config.toml
num_hidden_layers = 11
normalize_top_k = false
init_std_router = 0.0158
train_tokens = 659700000
max_steps = 5034
Below are experts of layer 3 (counted from 0) of a mixture-of-experts language model. Rows are named router (the router's row for the expert), gate (a neuron's input weights, with its number), up (a neuron's input weights, with its number) and show model dimensions 0-191. Each number is 128 + 24 x the weight over its row's rms, rounded and kept within 0 to 255. Numbers have three digits each.
Before each expert's rows: "gets" lists some tokens that make up at least twice as much of what it gets as of all text; "comes after" lists some tokens at least twice as common just before its tokens as in all text. This comes from a sample of Wikipedia text that the model never trained on. Tokens count by the router's weight.

# expert 0
gets: " the", " a", " his", " The", " an", " its"
comes after: "'", " of", " the", ".", ",", " in"
router:158078105107138137160123126154134162126149084105126135129121156163120130141091181130098146091132146138111108121130083123135107123116094162104065140126118118130164136140113158154116110113172132153089087143096112079146144130136155113106135156097144154109127142130083120152109101151127105152100143065098140135103139102138107176177152147116162136175135148147066128150096111129150157133131131124173120109120128129101109122103108089157136145158141101121093150163106136162127118119141127103145172166097117141139152110158132104139146135110120134148138130145111157120115128163188148123
gate6:156142148141133131140109105106130137133194098103151153115109115080143106122109150114146130135089138096142124117131140092089136085120136084116127073109142123132173116095119089163156124165147135105117102148163117155100083153149101115153103159126143137118167131154141116133147118151103145115120119144148134087156096093139120135169148116154125115144138084122138158093105099109084116124100118179126103128131103168128118105159127127135137129128166161050109137174117142139091161098136128139159081164105167114132147114115099092130127145091112102145126134089126149147135107152157133121
up6:150144146160163118123107114149139115118164117131136148136070127101127125114147133103138126130090133135146112121161153124119137076099108106130105063116135145111162130129123097166169147132164115106121109107173164147148122168137121140143120128128105124097160117185169145125129113144117136151103102147146137114169073060118132125138128099120161113123149080124123166111094082142083110132132106141116108124142090138152100113153162115131162141135159165090138114165126154132111160114135097172130094146115170124140141119106124098147164131107113113143139155050113153116158147140113138119
gate7:091086133091154121149134114130146106110158127171080131150159175138135117166124147135090124161182150085121159089104194137102089137123121152152099096175153082126109090147146148117121134116162120162113120158127110188136115096133128107139115117157116120101130120112126090136131112143084141117105152149140126158169133090115138143112114142138163119128137179154145119126077125116141104127128135093090099135143124163157125150133128167089117195124141121092114085146129112127126147152111138125120149127121131149135153136152120134116122111082144146132093162102113150126143137078135105149
up7:199177115152107145115110107146108132155122105103154131141135083131107113104142168119146132127088109149103140184138095140147140151150168090108180130111096183114147154105092109113147110130113135131129163123091113111141140154124145130097144118118121134128119125110081148111119121107135163116152126094126143077109143156163119101131117088122121132143111111113100127124135118132089194126116108170155143124141112133125174080118152096166123086138116130161154155126116139134107114112116104135130064116163094091103142116097144129152113106118143093130128118136115103090159143164126179138
gate8:151078131109141147164102193126137133124080168104143122138078126097123103120131144138128129104142110125094131116130135093128106145132162087138139183141158079102131132127115107119164144120159112118145120119114118142141129130090166102118094126108140088163122100131104138130143188089124131125146141151076156128109118079121093130161155161152146135154065121115084128157158134107126170124136146109114114198106108115114140086135099123148127165116126128105147125138113127126137152115082103122153123121137107147157145118166139095136151108150160084119150163150104121114103124124134076126
up8:148116134130104097147087160111141136127089076113132142139100092126132093152146117109146124156113127138163103165118121143116147132147147104165140164116144088138149176133139128110160136100112117124149138132116117118126124135082158119112121132125086096181090142129146129129094154053131130086148118130075160128086142107116103150138128162162123106136099116123120125084156140101118137152125124139128120163142158121164145124145142101086140166080118113112153104145130095100168142116072145146161107150140113120115150143161117138122131111128145151105157125169105153126076121160162068087
gate9:127115170079130134094125130161114136133146102116119117120102101161117097117154180147120184133126105120116110117140068120083154090155130142062128095075173157129142100119118124142078106140137088084144144110154140133111127134117136127116131135145155150092137127120087106147110118137113106117141165137108132173145164119167127125158152131160135185125131114155106119152141137114179113130127142132163126141127171112080127131173111070100133108157151148166148131099156131122171131123122128133127135111106133078131124158149138125103180098120114100137110148117138122114128153147168141103
up9:095155165160136142104140137117118133109147163167131177154130145135162133177139095132126097143149157125112142156160127155145139135141125172124145119115098122155088088130155166155125099154123080159117111092125169156136120161144121136106125098101130104124144115111136144119110135121146117165120134132137145159126126118127103161128105109068133151114142141127123139126141114150108124147122135170080158057135128102147160163095106113118119209147151145113130114129127109124158126120151131116117117119106149151111154113086124137117152172141168154158156128116147133113170127122105151222
gate10:148113144120124143091132138134158109144067093145100104168092138159104090111149109147146170111120094141114109167162137098142134203137129156140105162092138088122142141132111152097145115123114104133131115070108123114152126206116123129139126142099119094138116139157086157144109112132117168161144093135125109122147131168150120140117115152173097118071160124140142111159114151132135108159123128081116145101125133129101125143153129089148137134151097118138150152114116101166165164131128123106137144136129142151119151153118146137112134160113126100144145140154145110070154145106140171178
up10:167109094129109133102161151141188119128091133164088089126122129128128127066136111168107191115144122106116159190132130094119142152166106119122143160148178129091149114109075133135127147110134131138118107122095171112155120154117160122166117122097121108144106120136084112097132157160097144111148108162129134096123148126133147143113121103140157114084137091133173149122106125136134132171110098115107144113166129109092141144143110082133123113121124132159151169098146133137157133139106125151152155105131165135099167111117156110110152154103140085182133107159144149163136138117117136149
gate11:114141154100119149148145110095138114156109126109111147136112139125109090156122116109126153116087116120126119156105142103129083102141121163097114097159116147170148171105145145144127130149123066127127142154156178115148134126114123137097123115129121140123141091140148117116127100136154117124143150135122144147136149120153081103110138151092115158098133148142149100127144105127129151153118146152138133107122130187090158176128132135105113134125063119136113115095159122145123114121166166095120092185126118122140128159155131143103170177063110153117067187156121135136117163179121076140
up11:154126115158129102089104138146093159112121191130111138135089114145137152100140126097113125159138155116120111077134129100144157163140119095124126126080098141075129136138096121152104109110116167091148129108145074143150166133134089117147138163153139132124114129147127111128078153122107156134152121130105114127099145131134171113153148130156148167122118138119097150131131115108118109113122127126131097131130134101174095080125160148131133091104127117164136136121114076133156134149073123155125134050116150149114170093106106131151108139160151123137173123148177157127141099067136145149
gate12:122124126131138131092095148102124153132180126086141108135123103135118141139128131103123116102082103158112148107100158137116138115104109114109178133083111144136162155136124154153132116158154108107177139109109100108177102143104129108112088134144153151115161144143130118117123128126122133099136129122190121110112114137177127148149123159131153117072097121058126117096101116125125119133129120181150106180151161167116094080107141122122136106118158124129146162155129131107133127138131164059127136071152133136175166144125141140099157097107105122140143134143135061111117155116117110143
up12:133112116142110115148123131145166115116077119137143147126094139116169146125130144164156143131159161103163120151143124119125161142120123150117110095181122118114093152136143093124127142121085135113069125133130097166091153115158129166111171142123144114163103113115127135145105173145146101160083147093112147127142159108128112098108130127147130108136175114165112157175147146156147081114136129081146126081126101112120095186143149143146124151136128094147145078134099107141122126102134106180114140172089151131070130104113114103136099122149143132123087146097098162155137122137094129128
gate13:141144124119140132093132149092089139122159163142143117122139084093104141140138098110078168162118054157138118084095161141148118082108103108194116114171100141109135131111131139149090096104112113150130121093136129129174180098148123146111126146110104163122139135124117127131175134146128140157103111155105140129129120157165116125121096104120095112139154131106141130135120116116141095107123134150142121112096111133151122111140136139106111141111140082115177147139136142168132129093098153165109150101135122140148137101123143127138142113167126107069093126112140138156126051144155158077
up13:076162125113125155160117148139144144121083085176107096136074128116148093151153121132152111125118179112129162150140133154127122149115098125103148156103169107130111127136123136117152114142099145109142079135096086130101151150142091102112150112132132099132137133116132108126090085137152157113126120123156102151146137097072145103162129145145160127097099135104070105125148133154090151121101112133089110160146144132125132143101084118164126101103115141114126092122143169117099106159133134139121100177132133111169120131152119131133110116162114138177167085125149109124140172074095108145
gate14:100133142144097131135116150139170138125126137122102116143132140150106118109114109156077136176127158161119096140124106177094097129151107136125147150134126155113080082135121108127137110104127127127116163080140126154158150104127135133122110121131115140094191144138097139145103177157141134092118110135187161151116133125117119116152111137114154149115153106123064122136165097110113113099145114168117155124155128068154147152136189137097097106130115153167133123134120125123154097135161139107176115136134136113096111126105151129123170091071171139140152085134108134107137157122168107163
up14:069114121090106095124121122131122128112168115139092127057153159090102139122146138120115108167152116116128124103114145089168119137130134098110153125136156155193143145116147137160148110112123174138112120151146085133139136144100116089139131118130132109107133127126140157122130162132150146076128117170154112100080097119135150150136113191142117123139145152174135108155121159110153135143144120134166140149145130172092155079162104100153094112146145175161163118134094136151145108136146138109123135108138152097119117145138126134100097113119125106131176117115149117173124147071152150094
gate15:147143097150139151109088133137081141121118092136133102100103160173137125104092118162164141151121138160110108135119071124152116143072118142110132130101147082139117096116130125137092117160149138161093113117120116117104160163098136100105133151102117119150145143103117118128167151120117135193134097126082093140136085160123169115128174159110128150138091141115109141150102117115158073145137119142107112082116128107091122075119131093155124164140108090141111111138149133092112107108151138128188136156124133131139092134129149143146112158144120120098147122177133102143172142125127152095
up15:110124162118071105110152098114140168124157142116124147135158109082133143123135146088098118091129111107166163101111146144109107145166162113120153114135084166107137154128151148133188175113102139109186136140146133137135100080173118140139120121165123095129141104146121163101143128153134131086137174121173161135109164109138108146139105105172092130136157112131164130115162127109101155125122129116153131124135117131163157144131144169093128111131142161100157139135097107143180152152113115135083093133125127129115161130138070109138137119116141111144115163126114144102076128148127093156
gate16:160132119152100158151136139104116112130102165096174142141103145131141108117143127135161137147105131139129112108103140167094090132159103123124124108121127128155124108147148085130149139066103146107096127092121121154070132119129134173173120140139158133084147098091137087165126125119140146142136142136131133144148087163128122107165101170104124141138110127131084171154135137123125083106141113118134158118171107117124133142179111110122114158120178098147199163143145180134113148141118156130130127145129142103137088172135140134047115140121103148145120099155134106111102138164137146129
up16:182131109124108165156138153106086112153111102097181142120152140114130124146164123115118131170116104168144129099116159168134078118124102120130124152143096125172101147095127048139125169139126104126125121154125145148125142116140173159153131168115096141119134089137130082136123139121067107130141141130157135126141083092098129176162127132126156157148114140104147158119136155128128088122099139131138166094121120145130132153122093121114112121069151144092114107159137169129107139130140163123102137101130171062127118132127126115103125133127097122120151084111095120131085107112114135147

# expert 7
gets: " |", "|", ";", " re", "←"
comes after: "\n", ")", "0", "4", "3", "6"
router:142091132150113122135161099126133112141137099189107138137116130108131150105097165119124147111090123113126116156140167121136161146122132144123124111137135159104136113152146125145119170155141095135113098117158141136141100142131139133082136108127116163134123119160125087122135118133097108082125113110129118099111096170071168151153163091149094124087114125122054163167127143119082125143105155106155147161149134131090117142098127073152108155143158133148124107083081136140131122080162109105110148145126154164105119119179102138131077133098099124118102122120133089130079104091130128121
gate1:135126141081088174106125124151145093114089140127132130151125183105131112135141154141127138136159133094116139115113119142083143099077131134149155091130142139143105108126100160090142147094104121132097156147099176156138132130107092117160118155095134172106078093131114125103102111122125121139155116142140111084155115157114086085108164155150141127118108108125119120134100132146120106095138119109149090148116144146108140175169120121129184195119132136126186121113103143124122110186113127136153124110088155125162129151173106134146092175129119128094152151154130168131146113127135127136
up1:144133086123151183087133139128132155097135165109130134145098104120119144117100124098098122119128162119115118091119110123097108117176146157140113146086111085141142089150160122141140145127141191141149175158146154096134136112124162104114072087118117132177143107129089165106137159130140104093121174144116100132127125166151098158121085098082105160130185106127128128109104123141105119168133122124152113144170103119103141131088116151145086076117138125144082106103128115149137114128139114117145149146121123132107171131156098140146141129112162148095102142150109161095147102128122124138
gate2:122096117143137115170139142151097128143123121115129133103115160162114165138162160184088140153099127123096171172156120124120111081120127123135096123104129159126115128102113127158133133094125107153134156154131110116145082121157125096133115107132118116126140119149169067125100145142142095126148158121134135153125115148091115163160135140111137097147173093186128137129114141110111052124118135126090132102117166131101098091112121144136130154159145130121117132096156124096105142123101175091127131137110141123181070087119086122137150124123171117082141147140191111115103140112111114120
up2:124134111140114131138145100079114156116095119145121140128170071106120088138121087124127101143146106153172080096096115135127119127059135129146104090129135140148171112130104109159169109150139097142095128140153138133080169108159147136084091145104147149176171131120113143134166146114116116138105120161102141117104133123155098107146140101136137145139089104099111114156110148136104184115148114109153144149116122088141137158149128140133116151131079090087105132106097156109137141177134103143153118116137120138140132081121187124139118119138101130154091127173094151115140145143125128148
gate3:131133119145157119131156117109117156113103101122117123105119103138111114141121156124158157137122134139090159099116136083184115185146200098102151155149121094113140115129076121128112110110103129148119131130121147100149110129132111077107151147165096131113141152081119144115129125132135154098129109140104092105147123137127100160146086129114157152152083112124143105152154052111149093123121151109152162118143114142116130139125152123124108084100140118151153150104151124140118180152137147102117133082098113133132127073158142111114158096111161159197122165128123164117098128103105119106
up3:166102156136151142121085125141143127124179181130156172148138158121139138133120101167111093147135109151162155129142143130099112126123118148162114162097161122131151133133131143131088152127168109120168116096141157159117147107133108172143126082089124144137100137140135138163128105118100144123113144111108120170074133141142137097151147135136137092068135145140085123111195170140139160158146139122104063113142138112139093127156101099141141150135117085079124109131142152077125109120149150132150129157161133120185160139141135150134115115136115105110149125143141120116166145160149085120
gate4:151125149136140130109130158113049177106173105121099112154161169124114121045102128154154156137150106129127115118116134165122118147162124106178155109109167137152180147161105171111107093137136139146116157122166156160132152167100113110127138141122114147097116156112132143124157083133132160101108135138156135109088137165120137094102112133108148088105123112133124141094144116126151120139091112115102131115145149159125103153103132123130091128142109136120137138134101138138158108147109124172083131122147128132145138102115114123115152127092148071130080149138120158113131180173141117099
up4:135104130145093128145157165117079158110148109153110122129156171112134129070117152161149175128137135166101128140136146170138113176155108106156161127102129140121148147164118160155128131123126113134125140130187152160117176174081101128093151121083100121101122134117122123146152097132120134084154118118161163105104126149093138114115124111146149107101097155144142159113159155105153111121111089142087127103113134143107117148093157163126097139140091124147163100116119125107134132132112120166122145097168114137166119117118114136100100125102138096129075159138111136101126173175134092105
gate5:115137106124105109098147084121136129082175144109150127153130111128173087133083121152107127161138123139131150137148132151099134114125123139139120148146148117101125174108186148107096098107140100140128156151083118090096131159163120141127151134166131175139123114148146147157106135163160128105118170108153124115139166116163133115181079146154136131066124132157140157116110133162087120115118154127137129086116139120140152117114120119140123141106177179113164080137116143138154132122122138136108117134164146139128086126115159152077155158167093124145129083100145151091087100118117128145
up5:133127131116116152135101150114079132125135118153094152122119139145134130102149139139130118093121118092164104147114096125159100109120170108143150157109098125137110094115104108182154146157146157124108104152142169129156117098141119123137069154073125096093136139123116140084114135156074121134118113105162131096112108111124131153136174155133101135172134101106085092117114146149124157153083116111087140150154116159104063147144141156086139120122105123136101178108114137136091135140172099143156128095117107132134156194134113137157102107096160149161165140129115143151127128150125137116
gate6:142140115169152132159076145145117147052135127118129080108170110167108170129125160095166140124155092126108128122121129120143133083100145112180117164125115097160112145106144104125148142112163110123109154166124143143112149123134147084142127068128125144112125160140135099169143156136131118126112103099112073144121121166131157132115172128081121130125159142104129122116132136142152136112124145107132153124143133123138106154150155172123122127096115120107073134138094167109086139129094085121103118155143119110122109132113122149141096147125089126102102106042125132164136122121150165125
up6:046147141157137133141129119136117108116120109124167139080156150152131145143135181161156120129174130109114111098150132167138131123142122132151119080145153118152169127159129145142135121150152168130132109167150105155104158083145114127160101109148152131131102133179110139125145122123110111161132149108126149131104132111107136137120148120117133130144111152131120132090166088171141127089146108086109089128142163067119139128132151098135123130136083147100084130117073126146152164134086117109097144134120103169119126135160128151125115090106102113127105147089099097175174117120152174113
gate7:117126120111119131089110114121104156150150114093135132129116136132132133123122143121135156152108093146144132125099133199131119139117108134147171142104101074108105159149103163109124120102135094079107132150145095103174106112133098143155171130100152093126134125150152143106123171149135133124161077159140123149136179144166131123118147144152087127110116100146158146163151112145092128106123138148141095167105128129086165120120109163137129137169158126140168083126103135136126124077148135111106149173109121117128106155117114132144140165165142059134083096129143152091129091136130090090
up7:137134131110145168134122121127129183123118136151125179089122113106133146108089139125127144111133130157150100114075073081139125125124131165126141100162135154112132157118119167151137127152110094170141140101134128098119120125137110122146133189081125118087117146134125169123097077149150128137098128130092141078127083131139153102117135127101107151116146171173173156154119137152138083141136140102106148152110072120075128097167117143116143111132116123124087073144092133175111128121098141141129134124108149165118109182130121147151146131095143100094165115159140131149116124132141110129
gate8:166153130078135106179127175138141146098115113111087113119155179108137135111107107097109149134102137135146130126133130103155118092130098154139090168080117146114145119132095180120116171150140080159169179121120110149117116168125114139155119159134095145136152165122113124111138118147132126100093141120155108113102137109115117138116116160117109163139109139126183145153130150154101146147101101150173121100124172107146113113134116148176104124170116117163135155159127088138199123121132098118128167128144105164149131110157159097107130119115089120152124146137129147156127096121102094112
up8:093154107151120147050126103117132117175144128150151149164117090141136120146157119151151114135134091110128122122123114135095142133114148080131164119158169126128130114100132068154117077105098166105124100116132126122157160098145133104125123111085176132119096106133159137133124118114112144132184112113119149157151115171134120153153149112139158096121152135090103135103130129133173118138169152128076155137137094177137134167144157122063175128117141129109137107099128169119107158126128161129115080111091164117102131145106090149142138128139150137120145100104113122116118138131142165145
gate9:143151114121129124119145095124178117084147095128166101166103157128143123133129160143111145156092095121178144170148160142107111110125099154127133150150076090136118107116164147151106106128151088101152108148109131122094127162146170154142138106138067115099124179130122116159149133163136143115139070111154148144083104066104142121125142130142124127124128156095110130143119144103145132104129140126151114153085105124107156153127150215118153101134170103128144174099123148132130117127155109100128119162123115117148115122082133113143140100155097120129160116148114102115127171149119117128
up9:133157136115111173114128115154106116132117138081138119097126155159128131141148126150140143118092101132136147168096102181145162124120109141075089099090120152135131109151119147153137093126119152110135103118115155128143110132133099157137129073138127119143191100079121100145167080107102156157108111173181132114124132126152162105151117148153119141121083146123140122116073154102129172101121105158097102135124126121146110129136103075130134107151108150112179125072142110122136134139119142157129148157125065103140150109123147112172128126139135123104151124138119093153110109075103141132
gate10:139089161141140103140108111140123141115089103166132161137154147130080129135102099130151118169128157137089122156092107122140124125098121105081121087100074140103100115149171139134084121149145122107113121086123107131150163165127143116156089112105095112097106132124111154139109130117172077161107111125129119151131119131149084135079172123109135151128134129159131110172117174143118134162104133126092159175171123150123166109102152119132102093118098148158106121127092107104182150138122116148159160116097162167157112112116114126114124154107089128151087138109127145100146113108140147123
up10:100137122127151120124156111122163155149164106092124103153100130097150144118122135123128157102144113152158128116099142164130141130160138147137114143126198110141097126139145146124188188136134156119150138096131094142088073141130147134118115130143123113127114124110128093101104159149130122101140138165121147162143151160128104133128163193111175133137155130114120104083104153131096155061104121118122160132103153138177090135158110160118119166132089128134112074121158126153146146169161128080102103163141103111140138116138149148175125119117129121148128134125135092155122104132133110082
gate11:166113078144146080129116122119158178200151110112131125126120151132148131131107149116116092159159135189095146102073117140093125099154132137098141066136089136134168137156132125155133131126124141106145152096126120120158105154095110179123129128116081112121087145119169145126133159162134113091104116166153094141115121101146150134102140157125117149110096157145134119151169096134123105109152090085125148152122091116113101126131129131159094115126146142104114161125143113177145151173141115122111148115129134109121115145117138155160080114123147147104099131118129161139142090134128082113
up11:132149136098118117145167125106143149083117142151107131092111151156167163115137091122134108174127127101143089171156133109160104144120107143165120143113114109120130097078146165083100130091137074140137149149158141137116116107155122130141115108148135153135134164116113173142122131127113127123148128135079130096075129143154123171166083113092131127140132104124122158166134166110130125114094113114116124178142123117108183162165113097118153122131124127144159132141126155119155092104131152108143113129099129156115129108132077146105160209126122133138122124110098166090183154131132125103

# expert 15
gets: " the", ",", " |", ";", "6", "N"
comes after: " of", " in", " to", " from", " for", " at"
router:143150133131107162131124081103148136128134139084149151140113111097155116154142174084108140130110145142167142133099118174114105107124105108130130110170110155116182082112127155115147129141132141098155139119168131138128093155144087164160152179120162133118121129113192115113120111137124186119136147121119108124112161129059151150145127107149088137095124118139134113163081124090112141091144098118129112154116111077133126144112126101125141151103093134152130088102100131095121123117114176118139174147102166141100148127090134146099133140161135122136119079116089150115114116133110096150
gate1:142114069159126116092113106095118120133105127102120157128132117150139142097136117132127168113135115138076156094135098144091094111093131176128072141120140133140088143124102122111154069142101134131156116148111130111141145119111106127135116134077102130113123163123125144121110134114191108122121172133172134116136142106124144124162150145088115104097096092118126119163140132149094137166159092111142148144156156124134147130185103134122140095189118167155110146161117103125106103080102168134127107153117166126125138158103125122122104120150122095101126095113069169122140149167124151121
up1:096075170118123116163095176121081097148112138121121088136189140121087146161134111150157109142110176128099119125157153101162111121155165125178124136124102105168156086150120134111078168149133118136124106100118150124128106078132143172086114114139101139098136121132146128124125121139112138146101116159120122129139113144131125132098133117181143160095168179125115091096139148117162143154109144123138115085126114121133144117058123130105124171109147105122119137105117138135118159138142172117124120136156147110157108109131137117147159134132090175105117158137148090126123158092141151126
gate2:125120090108117147116124128085112133144151118113107153126137145084126134170107151108121134145163145127138118116164171157120117073136090107179149157140140104116134103156093110161146113116094094130184134127132110121131148098102127142098146133116122099116149155057117134128152134149115131140106179126181171155145127123110101134154137082136154144149099137083137123146096127126138042149133131141149168124099149126087111135103152162115124086097144096145109099134122116136140105120106119094132134099124119146144092126139128089140156101154128134179143144122113095155155111144168094128
up2:156088085050100160146091111108150157109176099123108158156125118097121128160133135139116143136111138114139114123116133142121104101157109129175104147150151096121117092153117126154108154117128152117156133105103088104120131108112124123151148132093130087108152155084133131123148116153116121125085176116158180126116107115120124128147116123168169154112117070127133123117082142089136083165104129145110157148096122128079107152103174155097104133102108099130159107145140129158142113117129121113145141102141130138160098137175127108101146152172140143157165108110108109099143146103162119140
gate3:146144140142115123121126121131093143110088172096121107127175179144152096083077120129142153136113131128089142126128090132155111136096105137135125155148161160124123109088112134126133063122108133125113124108158148160121144116114080138129148120133090110161094157117132148116171119119144115127133088105149136136125167088117106150153101094085095136161149026131144147107144105145105116110085142157135148134112112150136150130098087147148147129105121079151110142163156147139152136116088126112136106161143128108106127114104119151141140140117172157124101121114117086173133142124131150153
up3:087143097133119119114121155133079138114138140117126166153126130149152140126101100110188126155143153138122135103127093158105146074106120136139121127182131156103128116104090142146125098137118130145133112132134151135127111133130126100141138129134157094164135113182120107118146129119118087116158087100114148095192145109126162159101170090129132126119121077141108134152115113164112126089092155125110119124121139148118097089110091127136146171046143131111115097168150142129143119151054101133117119122135165119109132114133141130169164125145102194137129123117136158152122132103104125160
gate4:118118170148135134087150108136139128143105084132077163125134183112107147141121111140150147127154155173133181126118111151113144113103130080142097110118127127134169101133099156137118087128146113060141130120129135113136102130155131127178100155137112158113133138140133155125107151139160126104157116145101148140187157121158133109157113184139121104168141148116139092125139192116099130086111142123086156155131123137065112098124151146151107172100088117109125131127111125119128135091107119130135104155127107112100128096144154149119115095138112092116121124093121137094140119151193149147
up4:130122136113149120120141113128157143133127085151075162179139184100136127144131124125131130113101118124144162113123107125106167117076118070126128131118153131162173086123153177138112105144146110068151109110144121077118115136082128144151114143104154136135119119154124139143116133139141143146155135112128123136149158137158147117135091158161108129137151155115147114098116179131114134083152143112123136188107087134078146112156142105134116169091103103147152126129125126105099140095071080104149151135126100079107126150151132156116159122147131084114130075131114126123159149136151148161
gate5:126096119132190124123110119108126180082137142130116106157136157129126126118151147142107121158106121108127145107139110141108148151113134146161109063101179147131142105143142118137132136095132125103114139127114060136102106139144156154134105098120130115128125159089108173169157071158132112095106132116114157152166103112161086124120148157115131115106126121144135160143136155146140116064153114117078095093149106082106136103158124108108180105129143141120130156110133121128149142125131120117162116132168161186169141131120130098088138096122154121161158124126168137142113114092095139109
up5:097079139102156117108119157121114140034132141134068097135156137122141114098166136127127096147126139125136117147137168123113135133133123093133088078114144142165098136131140103139116107086137154109126139107137079163110134165124116158107140095107141141138097117125112150157156107135147113094106125140169152137135106112133120115106130137121137110105129119127106148168141157141119113075110119091084116114124133101134163145175132122095175096126127144152137130092130139118126116111109116084152123114146133148140117125136090136084141101095131160195145110104208118143095137125097146104
gate6:151160109098131130139142105148125152122133132109140146163151167150132149140111130146115145130130154125146146147151110133145189152119125148104110151121080098046125113130105125150102096124187107168124139108147132111151118128071156175133104141171080124117148133127150092151141143088135111109113127095161150076181101125132063141124139116104102125170138098131155110094135097116156089106125138107100123127157152078103082117145115144119153134113130113124097140130135109155103112114095138105091129100112106115145145141129117102113129104115169089110099127165112108128132151158141146106
up6:147160087122143132103108132082139117103130142120168103136142150102118141108155142115084098104142123126085156155134104131128120099166149092132155147117154137186155149150085129118175177160113164124167099154117103115167130107147169135102118157098141140113159100123129121080099138126120114172110132116132116119102109172107131104137180125108124167127138116139126106139144147082118138148161141156102131145118147104122118154085112153152119133145146133150155065122140131066159150128163149113097139105111141129109139123111115132126095122083133159105116151124144086170142079124138136097
gate7:161104140105143113096073152128176139102104101127123162154135110153179138101130153160101143155161110138154108085128119162129120127099102106139099132100133117099169146135142132133108072107146136122123160141116144159098139175118141133112148123124152103144114148137142157126141081153148125102090139151143087099125122099163100094085119143105105110141095088149107155121120100154134108076126146148113157126129134128110141105137118134094111162167136139120172152141124171153160061128137096130139129134102129173130097160115106141147124084105112161175103156095131119116134132149086116120
up7:105148113111147124134091136063121069142141135132152152083127151140136132143152121151151102130140135145131132133106150128117184149132137113132109097141144115117133121131106122109104145137118100175121137162151110133158138107112136135093172133126150139120151123147144096112156140098163133132093126094099101110130128111097099142133151100104166120162077138116128122135120082134157088154139126106117086152118123134150109187138112175110125123142126130148117108099162178126153145099113162171110168123142164146142177108142101149076115139115121113146146122139124170080151177143185088087
gate8:129134183143118071098149121149133127077118138130090129136117147138130110149145140113080171161127137152134122137099081144097123126154157121123178123111107088127160083111153118136127133139128110131104142119140131110117125164095110077137105121143102070138106135140171131113110154108137133116144158121148099095105151139141131086151083126118100143150128133122100085162132091151131138132136104186125183108132136114131106101143179108188114121151138148091110083168132123095113142113115114136110133155133141162143126110143128139121178084147116137148169123099123132081142159136159103147
up8:150135165143112065119159143136122117113126166123081163115130110092129116134127109118120145169151124170145123141087095132074124130167143119157103122113162136120151161117150122131102183151100132121081135116117119105139129164115114108082129145093112100150128113107160105130122130097120124133148164096125099083118148154137141129194090087144085099150136122108114109129139074143127141149113115124101139111147120124133108076118157097161129136108150129096140116131125168107114128119173132143094138139145154136136136152158181133130167096155111158115126117079135134089143155183155113129
gate9:134114097110095113145166126117094141112115136117114141173086140102138119117108147138134158155111153098106135119139168121114117143188149114106171105145135145106114114127127119120110110180134084120127126100172135194087097116123135128167144123148172078110166126137114135135117119089151117129127122138067132118100150102140145118115126126068128137129082100077099149133073146100138105142117106126115122132118103086107090127098129170135107095098140093123093151161110122114142147127089142080097104105087127110132147099155148140145118111123132114112124116122149127104134167097140162089
up9:130157142125135152159113176128106105143076131150170115164091090141138159176114120127122116172143126095097137131108131156168104157128128091104134139118069110114112118150104129103101116145139093130106143115154155159130169131116160137136135117137144108169179115113108164089067114103137138105127117168119144110135144119123157186111143123175150125149146127103132089135155123106139112124112150155162152094140119095133113103147106094102072110159127153107096102112143125110144128103132152126150128118125128121128137098128084174127170120091108106102148152109150147092150121147110114174
gate10:118118138165095153174100147137089142109101111116105105132115152152113111157158152117144131132121079132087142109152111106102104141166147126149181109090070096151116155112091115178160117103140127124140116109135128103112112139144103156143157111112125130124145138118153144111129107090132119120129148125081140098138088134160117149105120106086139114147124128156119134127081124147153134135145109176203092117140126098134147131135132115129128132171119146100165115121141083093090124113124121129152205169075141174094115130105106091121120101150123117078140132167136144119111121142119135121
up10:120124116127129116121145097096120162119127109116151137139100124115120140134114149086176092138131119128110108154117140153095101142156126099151163146161164141121104098109108083140108089100131131148125191135143068153142105095143168094136141107146101108137085104121189170134117146126147123077156113113095165097103167173126152096130090146068126150153091177130141121117138178168125154117090113141167144170156114121174128126134152135141123120114153135107110136120113112154123124168147128124103152148144123134093140101147104126149132099127116100090133104108112136137123133164112155119
gate11:114098124161186118083138112090135133124120132130113120116136154103130114133163131108126154130124112105157133094198117141101152124117144118161144149132120105125186133116133115141093100156156115111089165123111115175130168091116124142140129133061112150129097094143107144085085063141187120117132129153110160119150149126124133122125109103129110106148122097163119102150114106122121075126163092139147124157124116115153108152133096143107138096128093126128118142133138161121131141105107169174146116148096116116106187114113156159105142136119115093133133170159151173170144139108140129114
up11:141119117155162121095178135121103128097069180116136142135107140130151137148130079137119163130152132121147111080142096107129165127134160119150095129170109152117133097148137139137105164099154136102121124123123134110183140156125093099143170143128123095117147086175091130149111090099149139129149137143135133122111142117170139053128152134121119107135103125138146112149141126144128078104158112135135118136161137137125104148143109156117055133139159148139083094189107126140096127089120118155141126108129154137111139079125174136082097129126123134152116129173159112157106140145125133108